Below are experts of layer 2 (counted from 0) of a mixture-of-experts language model. Rows are named router (the router's row for the expert), gate (a neuron's input weights, with its number), up (a neuron's input weights, with its number) and show model dimensions 0-159. Each number is 500 + 25 x the weight over its row's rms, rounded and kept within 0 to 999. Numbers have three digits each.
After each expert's rows: a language model's description of what the expert responds to. This comes from a sample of Wikipedia text that the model never trained on.

# expert 26
router:552522534501538476495481539527480445540503525533450493507469527516541485524475503485530494525522465499502518493482518519512519480542500491474506484460522492513527535521549512498477497521501475484543504496452488540490479461530484507496516487478444510497490482509482489524528479518479524445530452490523522526512494487490486476460477537510524516461472547528480476478491528497523480523484541454479469499534504518478530547519483469470471449503474512535469477506479518529461460486455474
gate0:516531469525466494476508494530499444491508463487460461498504522495521552494464483517457530556528500485459522467507521509481540458503460511478539504500502497517492495509531502534486512573492470509486518517519506479484506512542518497526506493456447502464497548523511527556507553484508475524547487469534492476527519522537495496502492494463513536464527532481503511459478521487487494479474530542477526533534492513513518467487489467491482483507492446528522485509455492484471490496495519
up0:502532523525486499527486467531544478489510506459453497486487529475494530485509465483496469488525499470477502489508554510493491494525483468498519491466501507494482468502502469495458529519504468498476527495522503496529469521532486496528526492461461542482493565487475514519462517466483488505533502487522500475496530514547493531491480515474523494469507502461531519488489495498481504514472548552487548563512506532491514463503497469435488478507488417481530516481524506502492458464470519
gate1:521490510506506493499482526524500499462541551511533481498494476451465492504527503518493491482503498469528547469523518493472500478517503478522506482463519479452517493506507529454487490478484512496487515468510511504531514506493479520445497498528502497496502518501518525518510516469489498504496528519488477469540554462495492501471474525532495455506476489486497545503551511553505491474520506524526496445513501496508468460537452502494534503545457531500506470539513524531538519501469517
up1:480488510501506513523469536490490510490506487501509495514541530533544545578475495518503519466507533471493492515479502436505476473496504535516502542512520502547489540447502474520529516488494504491487453503516484559502471484513491494531492530502513514487519521506506505468513495502483472495468528493495540497490521532517491494468506503510494530506473474493484456520520516447518480498494476514492550473458461555523491457435557530508518488442505494517499513493479499497503558486459509
gate2:473496515464515541447512500522489557482483434488503486499483476528490493440482508502515560495481481551531477504514509458498509484475539452489515501498514509487436496518491516516489564498536496476482515523515473501525496488468489519503511541471516529484543490488511555549537490514482494527537515510532510471506505521496470489466507527470506496504497512522500504503542466508526481507523532470465497501527548547531541507518487514478467400502500538493485515498498478500530513479501474
up2:513477505500500535502507506464511503514498478441491564504498511503514483470510515497527513483443500493527484516464516482512561481497532496507534540500496470486466475498484523539508525499511488542516511501493490430519499517516526486485498552503511481473531523490487494502510466511520527474507466541489532492523499509521492478486482546482513511520541496502539475527489495482510493468495486521485503499478506514465500494506512507490562508504519494539528467493518510493497487497534499
Digits inside years. Digits within four-digit years and round numbers, especially 0, 1, 2 in 20xx dates, seasons and population years.

# expert 40
router:492490532472522471527475504493530484495519525522466478477474504508495478512504480527483461512509467504490494528473484470544529521466457519462504471487460457472533461528501527491482534496481505472516515473477530489508463505481494506481471487464464540535466469477469511492535533469466516487529473475521543521543539486537504518485467499474533527487469457528462456473535516492533463529491507475514500517535536511484480517533519536475536464475516486513481489465536530534474517458530521
gate0:514522485534494461496436481502534517535531452461481516523501513514499510469516499449478496503486545489511475483507475539515520502542474503505530456486460538508515474481514532464488522472501488543488496473544497482529458490512530497481512494498493505493485519503538539533475492504540519531518530492464504510498508502539497497506475519443506461561503529483502536532551493493470535451485490490517549453426494511501487469496520521479471456498527452505496518533502489482493494521515496
up0:466503514523530485481466481470495491478499504477469503496473542476503501498537560507500475515480470532510495506502490505488524511516478517465549491485480524464533446488470506481464496496473526475498485461539456469508462505490486482502509472496466509513479523492493464502475480487534504498522528492494505490520491492545504501516518530559530493436529514501499524479503472547488523479484531528464514467425523473489448524483518535457469451510496503525507488490475464484519508506472543
gate1:520530519495554504539483544488493488505529520456543499511502513488538547491487471502547499488516503483511497531514507495456484511490532490500495510535532456499527506471504510502502485535507472484496508500488519500467464514539547490454480527495487497483470516518470487478482506491504488502529499470468447490485503516518481454493508483473510508482482494507521532549476530520477478522470518540513483493502499519497492501481496498492516496511516522496529497526511478557470483537494480
up1:506457494532495496488478516505484492513480483492497525477503497515495502502497527453502491537483510498485484546520531526474506441464479495504495506549500497485506466513492532495515465492533472485460524475463493495444565494524491485519441520454496516533489509512525471491455484527483536500504461479482486460464482481539467510462497501550500500463492487534544535467520521494516524485478503531525491476500484501500495497493476517520521454469497545528459516499486512500514468506506498
gate2:543533469469579531480532503515498528506504485453492476509526531478520551495437502505506508488512522500498497501499471497453426466506494496524505490470517477470510512496509487444495456462510458501542477525552516496478480539505488485499463530494494494493515503501517526511513437536504485520494440512474460505480507490512521472558471510538468515521503436507457471511523497537473538487548484481512513486471493543509498490537524534481498473481474507494492488503519505494502491495500465
up2:501506504500490489513517499452523480502486471496486533542512507542461493512474502502517490530479552516467483512503480477500466470500480457499473513472520494449573523481483499460505512514506448526450540490521561477495534517519507494469523528455500459473491500447512453503509486492477488535513467516484476483511468531492498493542497526470505503518444486507471451532528457518483503499504496494493473537523527542490496472512497544503521494491498486486515508474529466530532488521523477
Table codes and week. Country codes, units and symbols in sports and data tables (NED, AZE, €, pm, +), plus week in a week later.

# expert 27
router:485519537509510469526503512476522499545517521513445504530488516498481448482498510513500466482493458513488483567455458504551537507488454512480506481479453482493532479518469532511468536508485514451483518469483535493541457499493503527478482484502484524530484437472464489492532522461476514521533478477490534476543511473539448506521465499473520530499466487537484477456489512489524476548506478493544482505539520539458471525531521497472525458512516477523503471480514546548500528498520519
gate0:532530447506539499473465501496471536542515477541485523467470511526520535474512503511475527489516485495500456486485500501479503522531500508475478498512503481497472484449509510542508517491485504482514470512547436489495489522524551529435481521494507448495533500464535503490475495462567486489458507507502504493505492482513529548483482528519520473468520493528468483524535471482451518474465490515499509473443469541538484525493505486484484506503442512512519470495514496507478522529499547
up0:502474486526512480492503487513500513542508552529534507528545494516555488478488524457513517524492459518557532476532500478475478486527523526479481483483467465514498502474471497468467523507491515514492528514489486545522465533480549514451543538535505462485518474462478542483516474504483500491467501537473481477538537526490500512495521547544504489503472528490492517523493485467499534525494468516520466517432453490504487511557506477432490500476494473497476525506499505476536485517478536
gate1:525507507483551552481485494482517544516484450483520495468469475483517475495555538492510533512468489516471511453503463498527485505442517505431512479504517503500468490443487509474516496543538484486522493527505463505532493467518501488463526541521514454510492473520514483509474517480513438565484500478513520552476492494470475497505516523498483472445512520513504511481485499524501476478490436481475500462453505549477559486479483539488489469503483529474493496495497484494516516474484512
up1:538485487526475512539481458492527507493516538478455521479511457492506456483504483479524524509475461509509473516511501520493479558476472523461534471470501495495527473489541446509515516542462486510479496538535534518562497554452517503484497528514498480479491452494492488467528492502511488552532515538499474547496496493509483482480514486514455513460496577531504502457519487514506536480443473506469475498499493501437515475513471505474487466457500504463499506518517480502512480500511516
gate2:485547482501534538498486502472506505528476500471473486525519538478490449514483539501521489497455455513527490515521504542506503511512507465473518470477522490513485476530502497492475483522523490466472507510442487547542470513510516479516513523485512444519515475486471492547502520475491480508471494508462491504486485481473504479495504542528444551472480475490502467505508495510517526546494556476517511504538530508480492502501485515490452483459494501446498511517505525505485471490497477
up2:474474529481473517503486497490498520473461511464513500460539510498464510489494532482517528512500502496493497500540506488533493511522523469480505464487505493497465460493480498508498479523462489455490520499480528495516519489498526459471509523475482505562517483508481505522463521481512456519481508522520504492504506531517506500491541493468481512445505507502524494557489505507504495520467545488512540492553506505484519527466510503490483514449464498466508450507507500526489469523509483
Headings, digits, f pieces. Wikipedia heading equals signs, table pipes and year digits in lists and infoboxes, plus the letter f inside names like József, Dinefwr.

# expert 17
router:505477540471472479498483485536506480510518503544494485518497472484526469528516487525477503512501478531498496532466473472487533509516499539501464491474459483466521470505518533532466503464510516512537484470468537503512490528463478479498490459521477535509479492444479486492507523515463516500541476487506458548524531501495549521471464518508500535511500468535477461470482505501515470511501489477494532484515521540530524516543500482490542493479502483513482507505517515503487507518517475
gate0:492516522479460528532493468498467509468522501444479460505531496522475511469509507533541531503521515534468512517529495543505482509531476524484478558532566500477473496472523506502511559475566524510518515515489504480477482513502539465480517476528500438490540492478561535456457502505499496516470516495508472513487506494486490495477498518498520493531495511496551526533551493504499504510499535507502499529439491512537537464503495463488509541483548494495495511500478433516460513526522502
up0:514518502519522473506518534519516487485519496559487519474478533477495502521496481470496500464492520486525531472458514478492486528493533481528520512481485485538515501514464510489476480531449469515487539527469530526505484526512512510521531532484523537500417424524478514534502514508514500531493505527553490480490506477536503520525542449518466500526489547485467492478481519512454454541474462481499520495541460504475488524487497497511517476517497506506509492457494550508504484500479510
gate1:498519494498515497559472489495482490503470498490511489443509517485487497494492493510505531519516510506495499474524501459484512556509521505509490503531467504480505478490496522526502506479496485558484535543510480460485509513466459498507478569467504498541492514486467504490487518507454509520475517515508487524504520517473523513561533505470523472541516512554528463520501508527469535490462510539501482512485535519466525458523466514528469516456507496485491483507462475528484518525509480
up1:479515492500485532467497504481461483474494532471513476551483453530493522467447518470473480534459536505496486528519530502532501495528507507495531496487501473460481485456513487492510459516505489477484499524522485530523544491523513496480535501500457461485498560496534473485484520549525457506513517455511538518478521492450497539476505505495508480510505492458553483507506543545519521467536471519515489509501500504533485491531483494530487519503493494444517480530560511499438483549491496
gate2:499468503567509508517453482486476490499496531507489534528506478493499491512489527513529478451519490543505491521486487502474519529487527462492464495543515461518521513500474550514509490509527528497459530495486515496486517504504529509492530497504468497469559520539492490509479524528479521533473491543495464479528487520503488547470492479518471514511519516491497480521486533496493503430491511505502488547505482449498542474512485553451530488561516519486524489509487509479537537536533538
up2:515492494518475514514510509513484523469465494523492445516495553486511499539474469502470501511526475490493509488496513458501541505477521480462500500481493528486500503489539475518495475492522476501503512530527464495508487550487461529468510483476527493489504480491519526441528482475472487522518509475517470520524479534508519528512460488494477495510516500524498480484479481508483536486485496510471515490517526548540487493558541515459463496504474501472474468486526529491505493535483490
Digits and capital codes. Digits within numbers, often zeros after decimals, and capital-letter chunks in codes, chemical keys and acronyms, such as MESS-ENG-ER, ASEAN, 29.1-0-%.

# expert 5
router:512476475523482524523522510468515532489478505499487486534479511508506534498523532505498571464527518483514469466508519486485476515500530492543492521472533463504480491486495426509502496486520531511480536528532494525493485505489535536522493497540517483452543520501500470476481494482511464512487632480463496456475491525495522494503509489478464492521488482500532491489490498525497537487518465466541508490467486487490541485460489475480505514498461513529488494522467476458522459496445472
gate0:470447495472503482457485510505493550546511512496463477493515495459523498525543511507526517513435520499503521533504511482462485496540493509464486487511523468497456509521478557481508495524484463465482512544481474495521464462501519460479511513558517501466499568572523496575500486456496522451508505482552510482482475507539481491485491478497503485513507468462514478537498495459476520506493528544481517462493510497467479448513490480504490488511470524464500496537465476459488529475539512
up0:532495520535529489566487501503545474483487538509509502507467497552474511461479522466436524499536536506479511490475464494511532508506502539508471504526474525454462496501469480492498521518479518509540513488497521490491522523486507563491487484474498488495472494460493523476513483478497459504505494525478488510523541495478515478495531533505486491531467487479483503440546495530490493516486489404499536498500479520525558485506503529502527521534512490512493514484498499542533509497480488
gate1:470505544544534502508488531491518494526521458483445519511512526531505483504496501504480565489460463477476484504453545466493519489473473494509494504477490534487476485510494515503492495467486463529489499502504479492471504474502509506488520503488535527475503496508545519507510461490525488486496462508540488448529505474481515519531492465516560504502461495502511535513490536524516465498472484537479527543478467502498496475513515526481533543462513512512482564476530517508488470503455513
up1:542531474493467551468511494514497505479507525523523510483526438484505476503522484487537466472511513523522534532540486542489505485519509484498527506507507459507512468489516517514525435484525517495502503474490528495491500510511511518511465454474463507553485502511503483482466520531502499532498505488477464555481492539557483482503513529485461472491523528462456490479472465457484573491524498486498505444498526476517515532479466469495423488516461513523498468474486474499513535518530481
gate2:474452471505489482520481485468471487520490483516535498508470488535493480434451550539558566516495542532448456463496499482578501543511510468503511511522463520502511502490479526472504504552470488514514496467508489537483480524486482541487508502509493486517498520545505507506515502522506486493499504520507532532506540517488477490494506512481431510532521567482507472503531507512501489561496522443540490457541533490492529491531459479500504509457509554520496489501502488526511496482478474
up2:562503513495466519470501468558517484494473481475505493505530497489487494506511494532495485510517468484529503499471504484466492457559515524506483506494530480454433483482499461512489509515515495480536487502522520520458482471550477513503488491513494530482477500509515533501536499546524518539492490495495508508477504501544480492495502459483506491508535493528520506537491470483477493484476470506461506567433468483543523511441524527516504490492514493496500490519498515461517514477470489
Table and field separators. Pipe separators between table cells, plus colons and semicolons after field labels in infoboxes and lists, such as Class:, Score:, Years:.

# expert 38
router:502496478534539482490502500504497468541472517507525541499436485519519478518496476489501504495492505508475468510497470497483516512527508511528528466444490496446516488490478515502476529488518488492518523472546528475524483514492531492492502467489525515514476484480490500453502480522483507475512490515475472512506486497473458506428489516498527544479476508519507492524490547523495518527518466456519497465482464527461524522512501521502502491496499510498558517479502490532469512506510520
gate0:527524492450516496452493503488516531476520524569541490478472515542439532503523512515523502453500496503453457484460470489461505529485559491472469492442535460515452534505465481473519501450474537516457468490533544506468492493511549527516471502497542481486517533512470494476471510503506523513488498513475488546497485491443487481493494534487546526521483495500504507508489511476473519514511532470484523465518514512475497456504511507510458512487506520491505492557459525522509489504520488
up0:482512487509516532457511510475467483455494488449470462510505516494484504507511457511514504499455515527483481470503499504460453494517515480499468457488465540537505492488478484502498487495490523555505486494518523556506511531469480488500512485520503515469469529477475511501463475498495464460502476530485441539471514525501480500505511494541504498507462480488522510481497464528511474510536528494484498499465472443492512557516512485476483473498526449525552525469509503516489479443511515
gate1:504477506503506484437505477543564472520507521508485495534465468441495493488538531511471495518493510457495535536521480514510508502491486498525509495465518460482497513504532474524457533482558460538500489488519510495460521510518501526513505509464498493508508498482491535533474540512455516500500510443539519515484501523480491465464492507535487546498489489490525539495466477490487494535535468502463494478485493509479505511516522539527498491526530504506518469512530503542505489516532514
up1:547475515553504521501492531523533498502463500540552510510534525511471536539509495517471453478486497502489464468527517488479435476526517490502488500483525490509458481472508460481500490519496498507496439488481530523510505470508521517524525488467477496494463492519500477467514517547511500508511480477534458503474526534502500473492533518445506497463494546476525491486497514498499500506475458502492441472496491504473476506447492476494470514460515485459523456479500461482520477513480500
gate2:520473495526482542555534499486483502557472487474500438510447522541472511491475511500508491487487478481521494473498482504527523485499522496456536523448492467505476500486508500507527456501558496490522531529493494483504507518533469481490524515503521481479530500534487469509483500482531505473532494498509509482491463497465570472498527498521484488523504521486549507486491431507468456486518498544455487473499501461517475486511514502506495497514494507494500527482525525486462513530484495
up2:517527488545521463495503524469457530489534501505525528510458501481513540495521478468527510457467489516517524500523488548505470527476527499511498513487507500450503524502537491531542556518472479509482471527514482456545492529513513487538533503516475475493496514485484528494514496514482497505496484496501532493501468505502517528500495515464519503508496473498488486526494510523514487501497481490527497506498478495494504490481508480504512485509490469493491488491511497504520477494455509
Late digits, centuries. Later digits 5–9 inside years, coordinates and long numbers, e.g. 1894, 3,085, 48°34′, plus the word century.

# expert 7
router:477424545489516495466456487485509529515506539497491494518484469475497515506493464512514469490511497475477521532500496477509513481490462531481464479491481508481513458527478511488469542491517499457497527480477538466537479490486541464499488500515472510465484494532479521512530474471450523511533494473499462547530478489470488523487471500478566550495484502519490470490507512439511447481528480481482496554532547518500457536527483467494479469540479504491512483482537509525466452504486522
gate0:507533510518471501484498517528493539512504479513448505533514530505521498526522492518512540487501520530512531500510527471503526508491539486488492497483491504519459487508493530568460474515491509494493496516515509490480507482517498551502534498484491484472468504520502464532483504529523523484494539500480479477483474493489459485495540520511524505479490486504480524489517471478473489466492488521461494474485470540476525460526543525542487511506496500525511467497517483518465439538483474
up0:485503506491519480499472495454464516444523495502522458492520504532463532553465506527474472514532519500510463493499502500507417500528459490475500513517471520465456559510483449484506519547503526504499486483489506519480521490470517454500483496511506490487516510487497510480490530476443445496482495507499524476478532499499496471476533490473457490510492535504547493495488526527521509537501506473488492485503508469523451485468478515487495507498496528439507498548450517491505530486515509
gate1:489496453565524495536530504533489462542496507505530504470529518474480505505512517503506540528521504528472526529508480507504519518514475472488539468482495482525527486478493479468527548458518484484466483447495511503525510515511447527553502501459483493489506535523498488536494542500477512514492516465501484533527502473510526486503537463487496501522501508508488476515478478495512519491466538483481494478539459516507535544519505447501504486512526514476492477515511526523462482518508518
up1:470457524549464504503492490503501502483536475492525517529459527506475473504489488499517478507496486543498514559522533477469468498530520451504521456483471509535531487500513512502508492478497491465510568476513531516531480554534464511517520495449490501501536489517504532485503503461554514496523490505482470505515500511489509488524530458496545490502459511479449490491503495521477449518466480490513508481520508512494494523461482493515446506491481457507528448532524511515523479542497549
gate2:498485523515509485502520488478479479523495507477560503497540508499519491530509499475518489469540492509505486497470576451498527525487538451469481517484508512482471540502467493516510480491498509462468437453518497511450478499474480484527503490560474549459484539496509500486503501555534532503467495458538512484507460483472474518506506498507500450511498497474435538513488508470501512496503513489489503508508479476489464474516464503482515514496505520473495487492470502464526537518492483
up2:505482499475501478510520491484539524473494477494519498498540507491515526500499536529501525462518439501528496504490523469433486478509503476492493510538484483452489491499527467554468509502505527508489451483525544498490518492432466503515518500518497526496459501438508508510476516532461513501462475491527518526512500477498472477481471516529530489470486454466475516500483500544534513458519473486503537504508499474489499467453509511492462479517435525503533484536456520504480539516478486
Closing brackets, numeric punctuation. Closing parentheses, dashes, percent signs and braces right after numbers in tables, scores and formulas, as in (41-37), 690 ft), 320 °C.

# expert 39
router:535542498500488492515500467483524506498476458525551491477509518523495555464515533475492528518496508540470482472522525535514514489493545480491479518519503519499477487458494432531510487466508505539481543488526491511466538513488529513488510514512500464490541490519511472538499464510534499474465593492514475505479452490468494483524537504497515482485543499457493499481497519500467497499493475541465508523488490474477519514509494501493456540491461499532497494507511484478495468534447469
gate0:522541543532483488480487531520477496487533445499511547499495450505461498513539531495531495544505512511506516506466514519487513492500501493518485499521502474492440499501481571500503495496531549506492501493518464496479557489512521465521544497505513526503509483476492540474485513517484546518506520518466475518513484445496484463459495490504482485486514505545518474481509491484465452478532513521460457490486519534493483497518468471496509495459524496505511509546505514506526506525579538
up0:510508464567427526508506480486513494508510531510517564444476494437444459480545503497527478473469434491533536476557502527473485508509507512504474480532477472514485523506471511521489501472481530515486470491494487518488520510482511515491502472501503515487474469491544532488512471492518543503490536504446524491486460444483497493490465498513515519515512498484510475437509504496508482459499484488514528511433507504495525459509501532513505521502499505495514501509481520512493504521533484
gate1:514504503515542492468483483495459510470491484471556520467480521504502515485528477513517502457525479481493499504486471499479524493507466499496491530492479481508523489477492442498499492502533485505507473462558501498501475497483490489530479532524479500510483549483481477526459474473483535496505507536464490522474447467488496497458475522495468485474513562494526482519521504513488468497513508462473519490501526505492486526480473496509518425495511514531554510501487497513518486495471544
up1:509527477535530498480492476499472510410490497519564516500517525551498520518522487500525513477519490514490488472485447504495524513512461504504473487524523542496510500530499487499486519501514499505480473448513485482498530515482486463542472485525531488551499553526467525480455494528496496520493524526514498532498468509481476502474448544452478489493516532498512477479531501510478484488495512487480537520510513539526463488480496516511488476497497521516472456509470498555470509512492512
gate2:474499487503489512476522492473501479521531533502447448515472478474468457510488475510527493523499432516524526517508497479471517522542509493494475470468533498489515506509511517517504468538490530498510487494547470546519484525530515504502510509481455516524522513453529502474531498574528507459497503474489482499519486507516522501482492533487517497509533541488516518454536481523451547501519474482479433482459450499508507463532453494547486545492489561538519496530464466494530511495507472
up2:501516492473453505473526484463482489499504512486505473527491463499451477503508457522508533530515459542524507519493467480473499509548500504481465473510546464450497473489519541491487497518508508482512483520539487523522468533525536503485470516502477517518564480452525520505503469531523526487555525461502489477524507466478495484516507526503530480539564514503533516466522499516464551493519496494462438468476487529495501482522454481494484507487498533550475510525484487485498517486478486
Table row starts, spaces. Leading pipe opening table rows after headings, and bare space tokens before numbers in tables, dates and ages, like (age 21).

# expert 30
router:493504524466528460537480512507550478508541509531473490468476497498500479499506485519480472499521465499501505539459479457540532503464469526480512480490473475458519477533495523482459535498520502461502538491473523487513473500470497473489474505464472537513471466504478501487528501485459530471531479475519536532534531496513513500479463496472506524473473448525467471473539526497530472528491475487498478532531524513487451532523515535470528465473509480539490477464529527548474521466520522
gate0:485479502484455484538428522527485497528495486518519491485522473495487532495515510579498530488480486479481519504464510533500508495439494493510476510494532572448452479505484487502525509483447539499503520457519468460470525483470546513477468484558501501488529509504540516506505520517498462454478512509491498494437474475466458502457529499496527527498480517486476544531489506505437539524463490528483498530522499534489510481470475499503531543485517532482484576539520472488469482458492507
up0:476493511509445469511495501475474526526476514538491472483520487486495509503518519516520516539527494473514502500513495502495453472456554468526488486488535515459458465490506461489512471499483524518503544503549502479486520456447481495489459470530463481535517530511555502505499525524508428519467499511511504488528536492502488527516519526496499509502483529513498504526520485492492536492524526471478464508482500527476532461467509511502525497486533499510517520514536504508507544458457513
gate1:510480477499533485447500502495513440532454496496540510509497506449537502491436501549527497545539532493528529472532490505499477488510494501466538531548497467502522516495527437509514470494480539514530527494492493517552496518543452518516490472513491471513517531468497490490491520459430476514463493493506439524516468489491477490498508516533498439511517450527498473479488487538511537506525538492506534549452489513528508487513512457502510529491488469510518505520505530491483485526473504
up1:536474522478528502467478460488466459502533531405492500486472499464515462460465532501500466524474532492481485439510522473483537508467501482469512513457517470508481501497492449495539537454457504522492496537523474512483483508563516500502489508527541528499492517497483505500498503493521481503534520529476503497437531488483492549500509527460488456475503477470520473484528524479528508509515468547485539514495504521476519510489529505512507501468469501519486533565542483516522475476450467
gate2:532515531545542542472494512472479522487501510514502508528471466508504479482488526512498522526542486474545465461522483511547496506519519517488457528511484496507447484522490513478513537508489443531515501490517480473514532478528507483481493460532525474514554497488505552487487497521515481457492508534523496542531471478522509504448502529489499491496513500540536482509519488517457471497490496513488486518452460463528506497476473502504481523500524448486493451490484493477541478534502466
up2:507461535542512511514486515524491515502483513474519534541463513492492462494491486532495475478463470491525520517504508495481461506477466503499522466443490529453473488520506526497510516450445442499466471500505495502531522452539485504514492496515475481520509489487550527482493506523500493530529496482505551502508491514507492495467489459541483474480501474545554510541495478473445465502534445488464534510518515483506503488527481482476515560451503478482488504495522518508477456485473484
Table cell separators. Spaces, pipes and line breaks between cells in sports and election tables, plus -os/-ios endings such as erosion, Laos, Panionios.

# expert 2
router:476468518513495471517495498492527493507498519494490513487499477525541504508494467486491459547520473503529557513486493480518544494517476539541450481490489466446529498522474499507498498528501546501525475482459492475496492533503518491512461492482482529505491498505457516526523493463520520471522491463527512521519529508506517490481497444524507555465453522554500465483547457526506492512487495475497482545535473519514488515517519529455502505518505515482497524531521509526507472467468498
gate0:465475469493521503509515526525489470508493479488491512541505537491495525536479498486491497508490484512513484498512471490480510495491515504461493478508492542519468525547455494530507477514505509548581469531552462513504560517507527514558538493472553496475555493506541490473505518518537472486488530500489526525494451539495506516507554533504519517492508503507500527484488494508513523504509489468474519487460479532494486549470504511477492489483487508529520512466523476501469473491503510
up0:487506503475479484475482495459512508500530480539465492471497524490542519458486467463513491513459575547485517468505480567556486494479495460521496511516469488463534490445518468482501536487469506508500482527471517453472514512447512475516486516479455472479477481479484519515505472560490496486512503538465494451470505522526547478499467435515453522489478490509482503541472497511501528487502556514525531518502488502540508467549509516489495521476483479460462486515512472501480518533493487
gate1:481514480495465540499497464511503504488531517500487528521509492471517483542490529475508496463499444484494539471501507515420478456496509482481526519487548518493446536496497479513519503483485533482507533509494492481508506544454524500525508510484513484510492535494537563486518481524514518509468520521482503482533520491475492466546523508472518500499498449529495495526464440542493521512518497476497483527530500478471489480524503513518508476492553457534516485560489518497501491532524466
up1:501468482480402517469472504515471518518482504478523493492457512471500515508504485488513476517472497478490496510512530480532512533497510485514526534464475520551539471497514460473483510470519481488484493522519475516528510523515525513474475519508467473505492463476477479525475498491514495489527524504519526509472531521494450489525506505556516451567481487504544507489494534454509480513527523488491519486502525536549521484425513536516504489513524516495498476492488504510470536501491524
gate2:487497508506470539468505486551486496492525493511451475524492494527500505484464485505485497515512461510459481507521479458506494500490528508489529523511483537451431514534482487533552471499523492557463504523500460462518548513503474537489469477479512534498521506519511454521459525494524489527520550499477463507509468527524471523473529484517512472468507490532559488507486556481486486485507512513533555487501451529511547536533510530525507525527515495445505466490489520467525542459458450
up2:510497506505468517538526547488501534542516531460497489508500512494513496477497486441523473460486524524503504489529483475525541511503511476521517536457478448495522505476474549486449477511462500516533495479514474502514521499508505472488490528482539482474478551507488497490534463540488491475470516496508492473481534553478570502524446465530462490515479470477485555493509505503541473513477492555509491504431485539484468503477511460483469501468512508506495468488500471459486474485555482
Foreign name syllables. Short vowel-like word pieces inside non-English names and places, especially Japanese, Chinese, African and Korean, e.g. Shing-o, Jiech-i, Kong.

# expert 14
router:512508439560461515529468494505462512518472455488499516481513475527506479542464485486523505514535485533464498498472544488497502511510483486524512502495482526490511499497503508534499491483545490481518536470523469491523495486527471534559494466456509501534541519488537499494496540533514497502500511525491498448502483505499472501539515481541506499474494477519519491520462490534511500541485511479441478502487473474484537537518539508506503532475462482533500500504478503514488487496492479
gate0:507530468506496513504471503548489499494507485514482527527527462492529490503512475483486557504526472528503482478533512522527472522523491545521526515486541509470505488467481528511510493510522471514516429488481488545494527495526521527479530489478502488516531487465526545480476475532500463525509532524505490502516494501528486476493429525555469475477563502578525527487509508455516499535512454549527514488472526472477506523478506513474490517480530475493498504523477490495481517589469531
up0:485482476494490543513507515481476487498535484491537489500530548497520483476481537476497509506488518447523522481490513493507511525514553432508502547491489505477464517480512538493471478502492475521465548530528488481502496547472514509504505544547532492500497532522538499529532495466487527495494515493502499509494528522506518497548569536457507485498498529456524476501529488497503491485477530450513458522527481511477481510474432496519478500506495499553529484510504502486518525427485551
gate1:494521509495550509523497485459518522465485475522491471481486501501434482482480485516498446502468510467469516487500494525487503507534537463532535504529508479503477494468520510497469517485510503482479543463518464541504540487481514496492519459508490450527480487490483520471501469467533502489474484515481459465501475485475525505533491511479565492516515489520500485504492491462487533504487513532451533499540485465484448511496510464470481509471456536505488508477511513537539536466510544
up1:536429533526469477483492496494461485513500542507494513482504517444533489495467556495495524500484471477484499449516455463544503509472501487497522517497501490505517495470528515523513472488501504501511469541485493522498461466510486492509535473526491457478507518524551493506515531529501493481517518497514536495491509473512506519528487492485489447497486496472433517522496498501496516522541508446503472493468479503505520506506492479532453473514512472515503503505493524497524470549497486
gate2:456534510496501522469509510511507467456515493512474510477533474538456530512509490510481502464472501442494462485485485478480522504483512541510497527484508484521447516435491502494519518533423537506524480485531468514501478493535460518504507504483515496452498527498504548558506477498507469473536481493487467523459467476476523491492514491481540497531482496531511514519531460499520505471518544536508551500469515546529514488535537497510476502524506510485574456501499469517479438491471469
up2:542507479515483490534512555523490522515482511518515499502517492483461505516488487492487503466522532490524525484489491477491487505508500502486532506497527494503525504455459469488508442443486525522518521486490517519456483530505487538463484513500489519530506504521462535520502531493472490501482503470496482486468512490536544523524495470508487485482484523499500485525502492489496491497511485485501530506499476523502506537480477518462484509482510533512497492520497487492503490480538474
Digits in statistics tables. Single digits, mostly the first digit of a number, in sports tables, scores and statistics, e.g. 2–1, career totals, elevation figures.

# expert 13
router:539530472501548472530483512509522475495503503541494469477488458495517531519472483526463463520530500513483492499497491457505533474488484519514453479495513485500540487507506524490490489447510491493499488480502538465505446472481559516484467496509493529531499478515502536506521519458488516531536488525501506531521542445532497531528496522515554528504480500502462457510558484476518482510524538494547489490532521488500484484492485531517518445462513522505483459459548510523495530491496550
gate0:493506523478501506515455511494473459518466446475536474501455538466495536507509500450508516483510457540498484516503527516525501504545515484514507523507501528511536500492498485486517503472463529489469492478531510518491493490504512503492494507496492466508454494474497488465489500470528515514492504467473516526452479528500518536549517486513497499464535545542471497469457499497509488517495509492468463479513556452494513488505497534479520469528490510547473485508498504495534505506550530
up0:483496474532534498489527570563485461470507486448504472446512508471505541483480483495520504515534514468525511512493494552535477494467471492460469512463490445464520530469504475449470507549518457546516500465506508493578507492508474496504523510514486537464484534445545465524529526501477491453510477463480522510500486490505492488514508494522500523485506477465472546534516481552468527485529512493509479521504496487462514491514486462516506481462504483486443490506510456474520476502510511
gate1:520517491518486497444511539490507473517489493497490503460501432552509537508469491449480520533495507481481522500490504514471532506478534493480513530531529505509470490500486510505506485506524528536497535520503470519484502491567510515464489473524564447545517493486529528519483516495491486486502533518450471494475506468486485483497496523523471502448501520446506507484489459515455531483417526478512495507436470479536503523495524546518511481530496489504518440505472454503490458475529539
up1:488525449469488499470462508526456499490521518453468500543464524479500515545469534519495510489469497497516508472487527462466509545516488471491527538490468486445525477497534482503496478511486521503531542481492513517502491534496498525554480499514519497520481501551481532484505516457511503536489545509536516526455507545482522496460483486508517533536469496461507542487507526503526530486516532460510494499470507525459479516497497496471521488489530510494523475524512532478501435479517514
gate2:466457523517493507480467479541478508429493454475505529485554520476505494518552490462489474532496503457445487509517531500502513518526507495479518486484505504438494511517513495489513475454505493520488466521476526498521507472438521490492483485501557472531479495479525494519499497490508505510490521507534511482514470523460456479524465529491472477493516496510514510503482457503494493506488510535514485493515509515511543478503506494495477481523521485494515592519478537500518475510488534
up2:510479536474518553528496490490476549484498508539553559498525476501530508506530544513537484489484486503448493484493488496471521511463531483485516473533505558541491502494515505493497503495493507518498513514490541484528493520478511518538506458535480423500517508482506472466487469463497517512503512490524484496494509535497545522510470454477474483502476512524509501574498444503487505512490479503540492503500524523499493538517499447515475478486494556527481491493496497499457490480524539
Indefinite articles. The articles a and an, plus one, A and per, and nouns right after an article, as in signed a one-year, a story, a skull.